config.toml
n_layer = 8
d_model = 128
n_experts = 128
experts_per_token = 4
d_expert = 64
d_shared_expert = 0
activation = "swiglu"
moe_layers = [1, 2, 3, 4, 5, 6, 7]
router_score = "softmax"
normalize_top_k = false
routed_scale = 5.66
balance_loss = 0.0133
balance_bias = false
init_std_router = 0.00667
lr_router = 0.00117
vocab_size = 10676
norm = "rmsnorm"
norm_eps = 1e-05
tie_embeddings = false
optimizer = "muon_variant"
lr = 0.0075
beta1 = 0.93
batch_tokens = [32768, 65536, 98304]
seq_len = 1024
train_tokens = 377300000
steps = 6249
dataset = "wikipedia_en"
Below are experts of layer 3 (counted from 0) of a mixture-of-experts language model. Rows are named router (the router's row for the expert), gate (a neuron's input weights, with its number), up (a neuron's input weights, with its number), down (a neuron's output weights, with its number) and show model dimensions 0-127. Each number is 500 + 40 x the weight over its row's rms, rounded and kept within 0 to 999. Numbers have three digits each.
After each expert's rows: a language model's description of what the expert responds to; "comes after" lists some tokens at least twice as common just before its tokens as in all text. This comes from a sample of Wikipedia text that the model never trained on. Tokens count by the router's weight.

# expert 15
router:478479510512551540442450423514513454429527516496469500548513453538498479498479503548510501447437551504568514576430531486483547451486481489536502502562537537512545438534438542503540447448463446473459452516571498491553525448472479483459489497524544469543519557492480479504569460432505441534481455547456476506456563578533568459560560547518495492456498556568508482590462471515491483457483
gate8:536524476477435489508463459532449503498449474506492476497481516479505530496510513463541480464490613500488473539454557497577494424596494511478448464483552501530524438532468513437510477441543487546539493537540485528545559457463415564523557555523505408547512475512437494541524488448519555488509519482519482500434579508490595481544507445530521509506490520566414547509548486534561470490553
up8:478524452509487497501443496475521456535466507459443483482575498482576457524439535601504509487545479567451520526453507490539521502476537510507490522563464452528551518506451504434429430492524470473488460480593461395530527493489557450457525516458499564514542497506473466511548548498507541565467566485536451528559481527601477548475493500500477501578480542471560519500431434540453480497519
down8:490561497460550504545476473499529477542409540510452505460464431482463506459579508486502471445537464487502516568470425533491437489529518531518458498483432473473465485546558565516510450493525487451468507476492534398501459447427489494464523577537521478414495493511494533511516553563589447489531513478519561529517484520413468466545552513489586465481514531391511505451495507487502497547479
What it handles: Mid-word C-syllable pieces. Word pieces after an initial C or c, such as ort, ap, il, Col, Cor, Cal, as in urocortin, Cecil, captain, escaped.
comes after: " C", " c", "C", "c", " Car", "-c"

# expert 4
router:468526487535468580512476452539479456497490498590450449558517518495511508452562455532468523482501506457542580543504517480511536560529514458565542573495514491462455491545473479495505519451471529520495527494558586471587553520575468446493499472443471519464458561524463515483507497458503417511548438552478538526510425521485488457523501543458519572483580472493529410502482535473483440437446
gate0:447492430477495462488507533540475532465522506442498499473495496523423573529457470488550528512455468483493499434478407485543509501501528515490509501509415565547429510492494523517465550536507431465493507564480425526434472525473454482514445568480520553516556428488535512448486480536496451505453530449495467494533622463501505514541511494440477495406524477491462512418503424472558569527541
up0:501448468502537530504484511494454556458560545514529552558450462479471538480535499507481494450487509520541457551516538506468526512565480508496536460472432511461534511498527406487508488497475474563447502432539535579483390487450545509502505531489556473396447485463491484480493420519459571536492440486500534485548464565457482500540462475497476428552455563542540427600471483506521489470454
down0:480493529551448536456545511513460529513510473468528422463474531502495518399479485544420496529530500600537447458527475427517468475485513466497500498469470467494371445478499533504533531536501532478504534468471604457491511426524502445508435470586503608516465524463496546513473521517479479473485486416499462504581562505495488575555460473524468469491466535499483455535484507471524482469464
What it handles: Hispanic names, numbers. Spanish and Latin American name pieces such as de, Juan, San Antonio, Mexico, plus digits and separators in population tables and scores.
comes after: "–", "\n", ".", " | ", " San", " in"

# expert 3
router:534500454524475485415518492557491562446460472534470535452460538449533567473492528444476566473502473508508512507462503528524446448478542449547469541507503532551488580553573437506432539495518522443546489481439531527501510479549457518514512520474438580515491529561521514542508504544508493566490502447425478515555517537545538565534421515421533550479463480412548469525478442482512551548516
gate2:549435481546503444515494458504484417515532551451586509495474500497539496484518535516470502509503537448523461434482550535498522390476515521538464534551507493486480472528481429467483442496438473479544498540540471475554539507487504564511410485441534533568551501488527510473465532479445518529503492539517536450469452493498457499579464590491492447527536557459571517547398562512557529564505
up2:611539518555423489482449516524583531427443547513456509550619479485506480510503481523483520446511539464509493487468527460441545527465517515517506486503493476494464488446496449459558517462465555532529472530546527501488460461546503474505587498477438428438525437535531471488468486475471490568486475468422501477553531533486547479534497490506515536436583526496401449541485536464512536468457
down2:506599474440489544477538480530518599441516487505489502476523507505446550576463517492506547487566394474494540545493502527480467599538480507476490531436528469483493564541490551491535491502529479520419440486477511542456486564523454446526502497519478458488571414532506515486489478497496522489482475500505523488486523496495544496419458467485474608477435444557536503502520473548470498414412
What it handles: Article starts, place prepositions. The = that opens a new Wikipedia article and blank lines after titles, plus place and affiliation prepositions like at, in, near, of.
comes after: " =", "\n\n", ") =", ")", " located", "==See also=="

# expert 27
router:443513447546491572448467425471504544522509527530440464489567530460532484500543464449467590494498538474518548539462503584462486482416545438427502543545509512487522539562526493488451517508547498527445503498532510487490493459523470470459504484501505526491446445552452525495527547470505480546524431513519461576540457572519524439520421569482551520504478572446517591460510432505509461494535
gate10:486462485552589528474483479460495555503479525541529524433524459488522474421435496514472419465439473544512427526521476570473514424522462483518464494491534495494544500453497528539456553515572521545390447512536460491437517476570480456547516537460516458514507485484460541518540506478466488458443528574578537446437507541459482526444491579491484443517542484506473480520420566514466509477499
up10:419460494576525520485446522484465556545497489545489479484473479421489457468469472539496449499505572466552454532505486543454487517451516499525438476511484462531523424492473512494447533495453452395474517527580480479415480502525504497503582560469496509511465540503489488482445575525536490458450540514497485535544493520437509475545477471511450516474421542453475427572512611500537565497449
down10:521539431547466508529479476473475433466491488508555497475515531454602436450570511504471477446528492470483464535453494602525528528484485519478476541503466507471551513536492583556491495536413537556564445563500467489524533552501481468542498561566435559496485475497538530499491577501471526508489468536522452425480422546449518505555478564501609475537473486556510507529515502542494499461529
What it handles: Line breaks in lists. Single line breaks ending lines in lists, tables and infoboxes, plus See also headings and ISBN markers.
comes after: " |", ")", " |  |", "===", " |  |  |", "=="

# expert 38
router:470526489537465582510475452540479455496491497588450451555517518495510509451561456531466524484498506455540585547503521481509536554531517458567544573495516490458455490544475477491506519452470531523495527496560583470588549517576469452494498471445477518469461560521462514484504494458503414509549439552476538527512426525484489457521501543458521572486578469492531409501485535474485435438451
gate1:542540499533516434575433537485484514586540532461591541494527501512502442509408499423497495618538458462459504513564479477515448504551492511489500458481478518493471440491496500538481487459471510567478508505548430536385515456473479517503505435530530555489481434498537552516545481483503518508477508490499524557486592443523459508506467521491474493480479481529497550446470558467562452568443
up1:516470449535490479456443457552510499563517463561510523464466498476489531398483480459518518453547526486539545497553500515472554398472443451458525404411468502448441516540521537461579504563496512514515469533532473497551519486448494475435518515447505499523538485441492517525473525475462480457467526494520539521579495479473528547469500479520497513503394590502503482417506571487499445568513
down1:508554529511498536453503472496466513532507457519514497486485479402496440572516442554519464497470536488427535562414493493521502512531527479523571473510594473449524522486485544491527404576493536532441518540545496586444472505536493501539466472496481552559557528391449469489493475427541485498478535568521474526534478478499501504519479540464507545538451528407510478450476527563483464533447
What it handles: Scattered mixed tokens. Mixed tokens around dates, list separators and names, such as In before years, de, all, Afghan, and digits in tables.
comes after: " | ", "\n\n", "; ", "–", "2", " and"

# expert 33
router:468527488535466581512474453538477454493492498584450448562518519495507509449562456533464525481502507456539593547505514481510535559532517457567545577494514496456452490543470480492504518453471533523493528494561579472587549517573467448496499471446474521469463561527463515480508494457505416511548438550477538527510430524483487459523502542458520571485580471495526417501485538473487435440452
gate2:509508512449525434484529447518472440536511489482467504485520453509421445510472567514501454504533417489436560477508460461400492399519489515485472478493506525578508510548514499505554454449498556433473498512486479472475458474533548546525482462494524603545514499471480485513485466458496515520456535411487456530481578467457537512498500556528583525540535474567541499429498540439545511564562
up2:445536546402553498486542525407514518499518541476603533498501504500571513501477454465509500523576566448532521499526516532530536480541511461483504451529463493456561448484473499461474512419503464511489412495465474466463514534535457519515451511519485526434502448467507488543505464476468460483499543434513542515449489500437509436408528550496426488495544518589569498549518448520507420557516
down2:482489462483549540488543507463479513492535545444509498549445560491432399458573400460519488555558513552532349484513561517507508518513547507512516502522473441531545506542465504621522508550505493488498486469478482498560522511503538522466521500475451533497496436489500433502545513522485493480537561461500561458435460493478591485477436485526444492503495535560535535482492559469524468496497
What it handles: Mixed names and numbers. No single pattern: commas and in before years in dates, digits in year ranges, table separators, surname pieces, and nouns like king, governor.
comes after: "–", " | ", "| ", "\n", " in ", " of the"

# expert 0
router:492477493556510542530471506472484579561470501462558487502451553518433561454445516433516554497531489565519535534469449550542481492499484541539516464514428513481514526526452461579451507518540554512453435456481448471480554457528449514518482488501490399494562454494473437493547502457495527513462518448449481559504488486519522421527423544451429535445440519462496565556564502511502530453475
gate3:418485527488508520546580532495461512471546466552528470496531491453468536450549500428459471472485426520468535448460510514533522548507562498479482430447455421466571574511544537505539468488462458478510539431518563451493532507547526429462473480512523508493493497542521495493467472526523517541463546562496495471427473484504441501527416467466566524466605551502559565584536501487506535472512
up3:462527473495512458530462527523500585510536523497506455413462486502532469523527473512567476562444558469549461566535495425504476487484523475515562470486467508601514435537515442526531440515456511533486509483556456542483500433553508545546534444502479457478488556466464547594523436495491490498502511533525548515589484508557539479469532458481411519547443429525524493542470524428529438519473
down3:459525545484520496525526515570531570488517479520470545514522453495487521430484542437464513544497471469459520435446483427518457522500472478502458542509428469473505515562594613517494483520528481484498480425495471514511471538471525442452525477491472486526495512558485514532453460515408450551546509533432468473466443519482489421520495602425506511485493481500522585494546438548515536513588
What it handles: Name-initial capital letters. Single capital letters or first pieces opening proper names, often after line breaks or table pipes, such as P(ablo), C(ata), Ch(ong).
comes after: "\n", "\n\n", " | \"", " by", " at", "\" ("

# expert 28
router:423557500510460524536520477541422557526504515541475457513549441463464491472592451476526554505446489471473506548426483481489532466517450474573543509503465619528467536577458446483466538511472510472485526460550574503532576401537472506498467492457470470442448526512506532488485529482498462536524471500470533504539445503482506460519543538414557548468546469448513481488450482486515451436503
gate3:490567519453493462563473463390489476431495464470521532507452496490476514455502467448532493460419499484548509490501554425526395517482489552452524517560476535488546541477494523411460478540611461455517523557509500462534501471506484529574532508525493495449507462529560487510522521527509504484473488516586517450568422489516496473493494446541543447386495475460486497474508459534467489473555
up3:488438566506503514521409498514568536489584451490550497487477495539483473525524527468531463453570576524425489520427481552462538520574498531480455467454476525550456456536523470497470450512422454478512439501431463454488527426478449507438484459428515463444492510513448505510523567500450498538485528479542441554503506493519406541459486594466468491528511486522543511507486464561542497492467
down3:477460620489434502510505486521535513544461558511630410521506605513471514557531544529442555499522464511471482577492521503480483522519584489561530514528469526477505473518594450539535464508498544526410466502472494529522527474469455539516506584550508529528524468544479489463515554499479559521511456491443507449474531465554445526507476502533532512484506531567574520476487541503476498459497
What it handles: Table cell separators. Pipes, periods, commas and semicolons between numbers in stats tables and lists, and the N in IUCN 3.1 conservation status lines.
comes after: "0", "1", " | ", "3", " |  | ", "4"

# expert 1
router:471527492537467582509472452540473453498493498586449449561516517492508509450564455535465527484498506456540593551503520480508536556531518459564546575492517491457456490542476477491507518454472533524493525495561575471587549518572470447494497469444478519467464560521462517482504490457503415512548436549476537526512429526486489456519502543457521570485576472492529415502483537470485436438453
gate11:466473530449548512502564476519496549512501523491536429535537468487534506504505481484508532442495561522543510507471512489533506503625453479563530559591505525499483513476487552537505488499476436458519469461497437625498517477414485518498467465558538470547476479499505499579506514462404490494541505503577484482453508491627548510461462497500463448503490462537485564594483501516474553503518
up11:482495511483505453461501435476440521546549459528437526638561471517449547487540552449570456510485506495569599474484497492554510395520490538436479490480507548523545561445527492519497495488552503504496521542535485580488506519463468480513548449506493474501529516471570464542532482447498526528443498507446486464476482510509571491482431513528532504554461559555447479453468532513574509436490
down11:496508560528495411458573523438421512506550469455508518521531552501462511496441485444548497542513514492438545500420456445501501497510485500448497512417493519503530557471556466490482496474556477461501479534513456454464500551536449598462468515517468479498460438501469467552481464514583541523460516585477438478497484398437535503538477517483470502438467462415428506519484491450513542534464
What it handles: Line breaks, table pipes. Line breaks and pipes ending table rows, sentence-final periods before quotes, coordinate symbols, and raw bytes of non-Latin scripts such as Korean.
comes after: "\n", " |", " |  |", ")", " of", "ing"

# expert 37
router:487505456533446513509484462512530460473510553523467441446565417462425466569448427538514460464423495519508514535489519504461539492489416473539575534505559541549460541493460483540535466480473457430487492512524525488520520464539524508531485516509515612517488536434427538516434473589527464531505506538421437514527458602477538441541532521507467520497507497523540497503503477525526495442460
gate0:434507534460529443514533520480556511485541571425476468574513465484475467497530447459517484514504496530463431497519511570459468480462519423483512468515512490522525522455493512505480548444465442496506499522548545472397492472555503513455486493580517543542591512502458474604468560550471541448553560529475401441478452513467472509536566518490498514479496517545472478525459526546427566471475
up0:562517502472521468511486497522474490501526512485537536532513575511562426484502466531512486504516502567430556549491464472489475561558462466474476523579553526420531485551396445485505499452465495562520429518518505513546496480580530506405525537538468528543487535558469515523489525509539509530470508521430515552527478466511481431463473551418489524426492526427393491476513442454536515520528
down0:479530531492507527476534463613503571518563484514441485506515534428500499399410517568443479514452568499516453496549530594442463478495563479495501557535523538506479539432536630498462517510505444468472520489491539518503526514506472491524473526516543502574463439501566534534436507469467506471490470512493523451550439453535494476450522478499561507455454525537467518496517560517455531510514
What it handles: Name-internal pieces. Pieces inside personal and place names, often French or European, after a capital like Th or Ch, e.g. Thé-venot, Chich-imecas, Cer-ella.
comes after: " G", " Ch", " C", " Th", " B", "- G"

# expert 59
router:471525487539468579512475456541477458496491494584445448561519517495507511449563458534465522485499503459540595546502517478508537558530520458565543576495517494453454490544476477490507519451473531520491526496561569471586548516576469448496495472446480519467462562528462515479505492454507413512549435551474537526510428524482486456521502545458522569487579469497529417501485537473486437439453
gate3:512518571429511465460480500511536462547460463480426488466478487427494466515494460507511546510581476460533456471493454590457477486494517401402508495522551496582444480520484526490520497439509447489501433547497541484450513508470488494407512501465498508513476465502563500564522515509499541518501554508560471400460546500474605520440507503543509455537472508469446510454470455429498512492435
up3:552554569520453543563467479501482493481496498495467505502466550465444504500401569408493563476491471485487490483545493519574506438492528532585518467490520488538476536556523537485466528558566469533445567542505575504488549549531563526465475459457542462483433521503485509575486444557545478487521464521542467444542535527456447497540445584465546495502398510506506541500491490539489511543504
down3:544480465515546542495519485497493540475477487576494483468438542487533559480453463554547406511501473512554461515490446524484587434494533491410583479570456541513504518511536515545503475442545468512496530522499550527493471462480474521512474461432493491449519528510436458474458492435469462544528516496501497507519571490539516510419541535506468439568530602510614551563452550527494487502515
What it handles: Dates, names, table cells. Year-preceding commas in dates, first names in lists, numbers in table cells and assorted nouns, such as May 14, 1938, Charles, 8:05.
comes after: " | ", "\n", "1", "; ", " on ", "| "

# expert 62
router:459483461535531587550482422529543426511520501561509479551529526487512441485546444471557448460539452434555576457509543511554557499485534440545515520501523540470531418512445552548456521468481583560488500447530473474504495502547495523478478486451517486461454518493490435554487506503535472461460475531469457569502533473508533469556472523513567522466475579547538499599469495459554495463504
gate4:518515464515506586444483546487479500491497481491519550479504509568448495499525494474515542578477427464593471498455446524554461494536461506460447458530524531569477510511536551471488513520564497561461463482407492502441521565491474523418531478501500576537553528545523467496463426431459534484481510557447506505563499512600409530485444527491446507550434551510516498498537497513523554468484
up4:493478514481525498456461496525421592535520471560404497536444489509441515535519547493512519587599504495523456497399488555508435519501452577497486541470538469517544492468506546466535528496470535505502529453447490508500510453559545589470469550514456508487478538454588507515535545465462505504483482447532462597509467466540468510524444488412518533525531501453515447488516535572524508503505
down4:473498560463486481542463518584503553517478504492537486538488464534452474510481554478534490571531471482499544522492512511492387510536414554501418538524490520529533510448483581501466555489485524519502494526518558447434521537504601522476407497491476503495464582488523471523526561532525474509505509505465417588484484493542428496546506523440553537517581526476534427502471547561501501552525
What it handles: Year digits. The last three digits of a four-digit year after a split first digit, such as 2|015, 1|936, 2|020, in elections and tables.
comes after: "1", "2", "8", "7", "6", "5"

# expert 54
router:469526487538468580513477453539477457498492497584448449561519517497509510452565456533465522484498503457539593545503517479509534560531519457569542576493514494456454490546473479491506519453472534519494528494561575471583549518573468444495501469445475517469463561524464514481508495456510413510547439552477539527512427521483485457521500543461521573485584472494528420499486537470486438439450
gate3:555491472509537472595505446520447458487384450488502465423450451500488468545497510485535528537551451495552529475490528473435531352493565466475466481494539520536503529495503487511564494459508512513485563517425416494497488445460494531487577470555545461541446558480539421456478507463531534487529513464498530508539501420506444518445495499495502488491525528574484558477502486527486491535490
up3:492523499521548542500492407558541439515498528472552501411519472514435521593494502445463512520469528472499500461474533510505470519547485485481483455535530375453451549577511573551490530501474555434490480491465511435467498458468542403514538494471479455550511605502507490513526434472467495501536451493473470466505478452513503500441579509493440438530508435525461485545470486467508564483493
down3:504479505520461506487453479586489500513469495560509474517476495469452534529527471474494489450519480500513470525508579546529423502542451534478483625507576486474577541549483449493458467540554526421482460535541509452471472434578538419530578522536499488532468518524549494511553453479517529517502429480500522498547467543536544521486525557534475560553590471501400502500545470520503486442473
What it handles: Rare mixed fragments. Scattered pieces: digits after decimal points in percentages and temperatures, capital letters inside acronyms and codes, possessives, and words like His, royal, personal.
comes after: "% |", ".", "I", "V", "L", "S"

# expert 61
router:411556494525508527559489437574454494512501574537474488558564442519544461487582480515532496490502517432511521474484582448542546482440412509468543526479511612528413489570434514548462557521443530471483523494473546476500561442556479506468524506478500555496466522486459512540459520519551478476530488470464482469477447528511488481533483527439530522462530463449503465526471465529550473458442
gate1:460498561466531564411526499508465458547573481523438522506447501485500500479501484554460510468518489482523531471517453516492502625460460498551486500501554494415508553516469431492523492521544459487567402507526473486513485528469508481454543464515523528478441490540523503522443434539614517489388546496461470556524476553556546482491472477563539469462543554447483527491507456470512454521488
up1:496469496538545508538520515532590469538524530558555530528455467583540392493509478509463513553444526527473427474451493552542510438528497515466459495531526540557511477485467504424477505544499465523545486540485525536523507435524454512475512501484479519559516484475553564478466529526516475416482444522413449576512468570501490612516510502467447561510454523466449455489474410474498512533492
down1:523453526478531496543529493558427577520545463540519484456439471527511463518486490484477501586501571526463455512532579536418521519476448496493494525495522539509526535557456483560524485442443463447459553520494544491496489470529512530468529482571521476479474562558466575449468507559520438460514505443513549516480438460468490453555409450474523520520504460561443478497472442557490462591472
What it handles: Numbers in tables. Digit pieces in numeric data, mainly statistics table cells, dates, coordinates and decimals, e.g. 399, 0.688, May 25.
comes after: ".", " | ", ",", "7", "6", "5"

# expert 58
router:508480516564529500546424472515520507491504451523494462565566523461511482555509520470485598477498471472490535571521506435506530471470497422537564537486540539499462479457441560446542589496458481565475502524498506457528502434539487485502433500474514473540430511496466474537490533476561462474451511487466541522484516464574528414484582568458446586496533478523495473584511530472486471426468
gate6:429472511416560540473528508544466500564481490484498499488522508500502524479442497467425510478425499442479458550502506484463437519465487443530535573505487556563453436562593494468479521460518449443524505560383485497497459478400465540464489536529519507519532453502568560496473511547547495468558501531492528527561497514478512547420509570504447505498476544501508475576507437511504497545505
up6:541527507512504544493491542512503440450547469539499512467483546439575569442450487471532507548480551511411498424539461535492388506434475542519463527547581546480457531473528506539468460484497478536513516447496472532501499566496483517601491455512508523520454577502511508475488454463569508440460403543453460509490438494499520493572562521454516508475497540598472525525522486539507516490478
down6:567470535535501523471524537514517413452536510557449533459509482525486506471520455426565474444554557464442499472499429550564439474461476476562496509518429499412462515496490537504461454539543514506460480533491507527556574479494539477519478484461544565530493471482461531513457464463557526425525477505491518472445470463534468491556439538513509535367457518435538513482474535431540482490495
What it handles: Inner year digits. The second digit of four-digit years after "in 1", as in 1530, 1660, plus other mid-number digits in tables and stats.
comes after: "1", ",", " A", ".", "′", ":"

# expert 11
router:538436493496485474431469548554510441543447481492482518475510471445447454510429442513531477461488507552465488553489579516488486506439505499528540539491576533460459400482444555517550547464530425514452501512552522533523494452491550467500468480472477472558440535442440486491553584494584472521503515461506518505545499542594544465461519478517415489471497522527505503550512530523512431424505
gate1:499502504552446515477496503471483556520551504459419528584423505534445495519521514489520522520489484488512537555467542518465471467410536509475554479510496505451449516497499517522512521474448486453496555450491450431481491531501500526439491514549482587451466582460471552524484529532463489390510514515487493504495448505585514529553473520425475408579515525565535483565492507506498560388510
up1:463428472515407515512507479463501433504523416497529520441559472425518586495506480509527504563521513521479497491544519540497460454394472437565453472564560513504463527504496533467479458510492481496509445529458559509435447513517470555434466542505528505514480533513499574501421449473471502532467480563507547441568485507536477531506552486487557477434460532477505561519481533541491404537527
down1:398558539475608523456447464527481539436483384557467457542494527518523478511519457483562483467465538509490431498540435537558477484600533491459545558569483497563484449526518535521491454446491508506524537484516518493483499504535476493505464502494498579564496473473529513585519475576476502507507523485537480526500520458490541525522522445546477483510491539546619469519517543491541511443499
What it handles: B and ar pieces. Word pieces containing b or ar, mostly in names and rare words, such as Bir-b-hum, Bess-ar-abia, B-alsam.
comes after: " B", "B", " b", ", B", "b", " | B"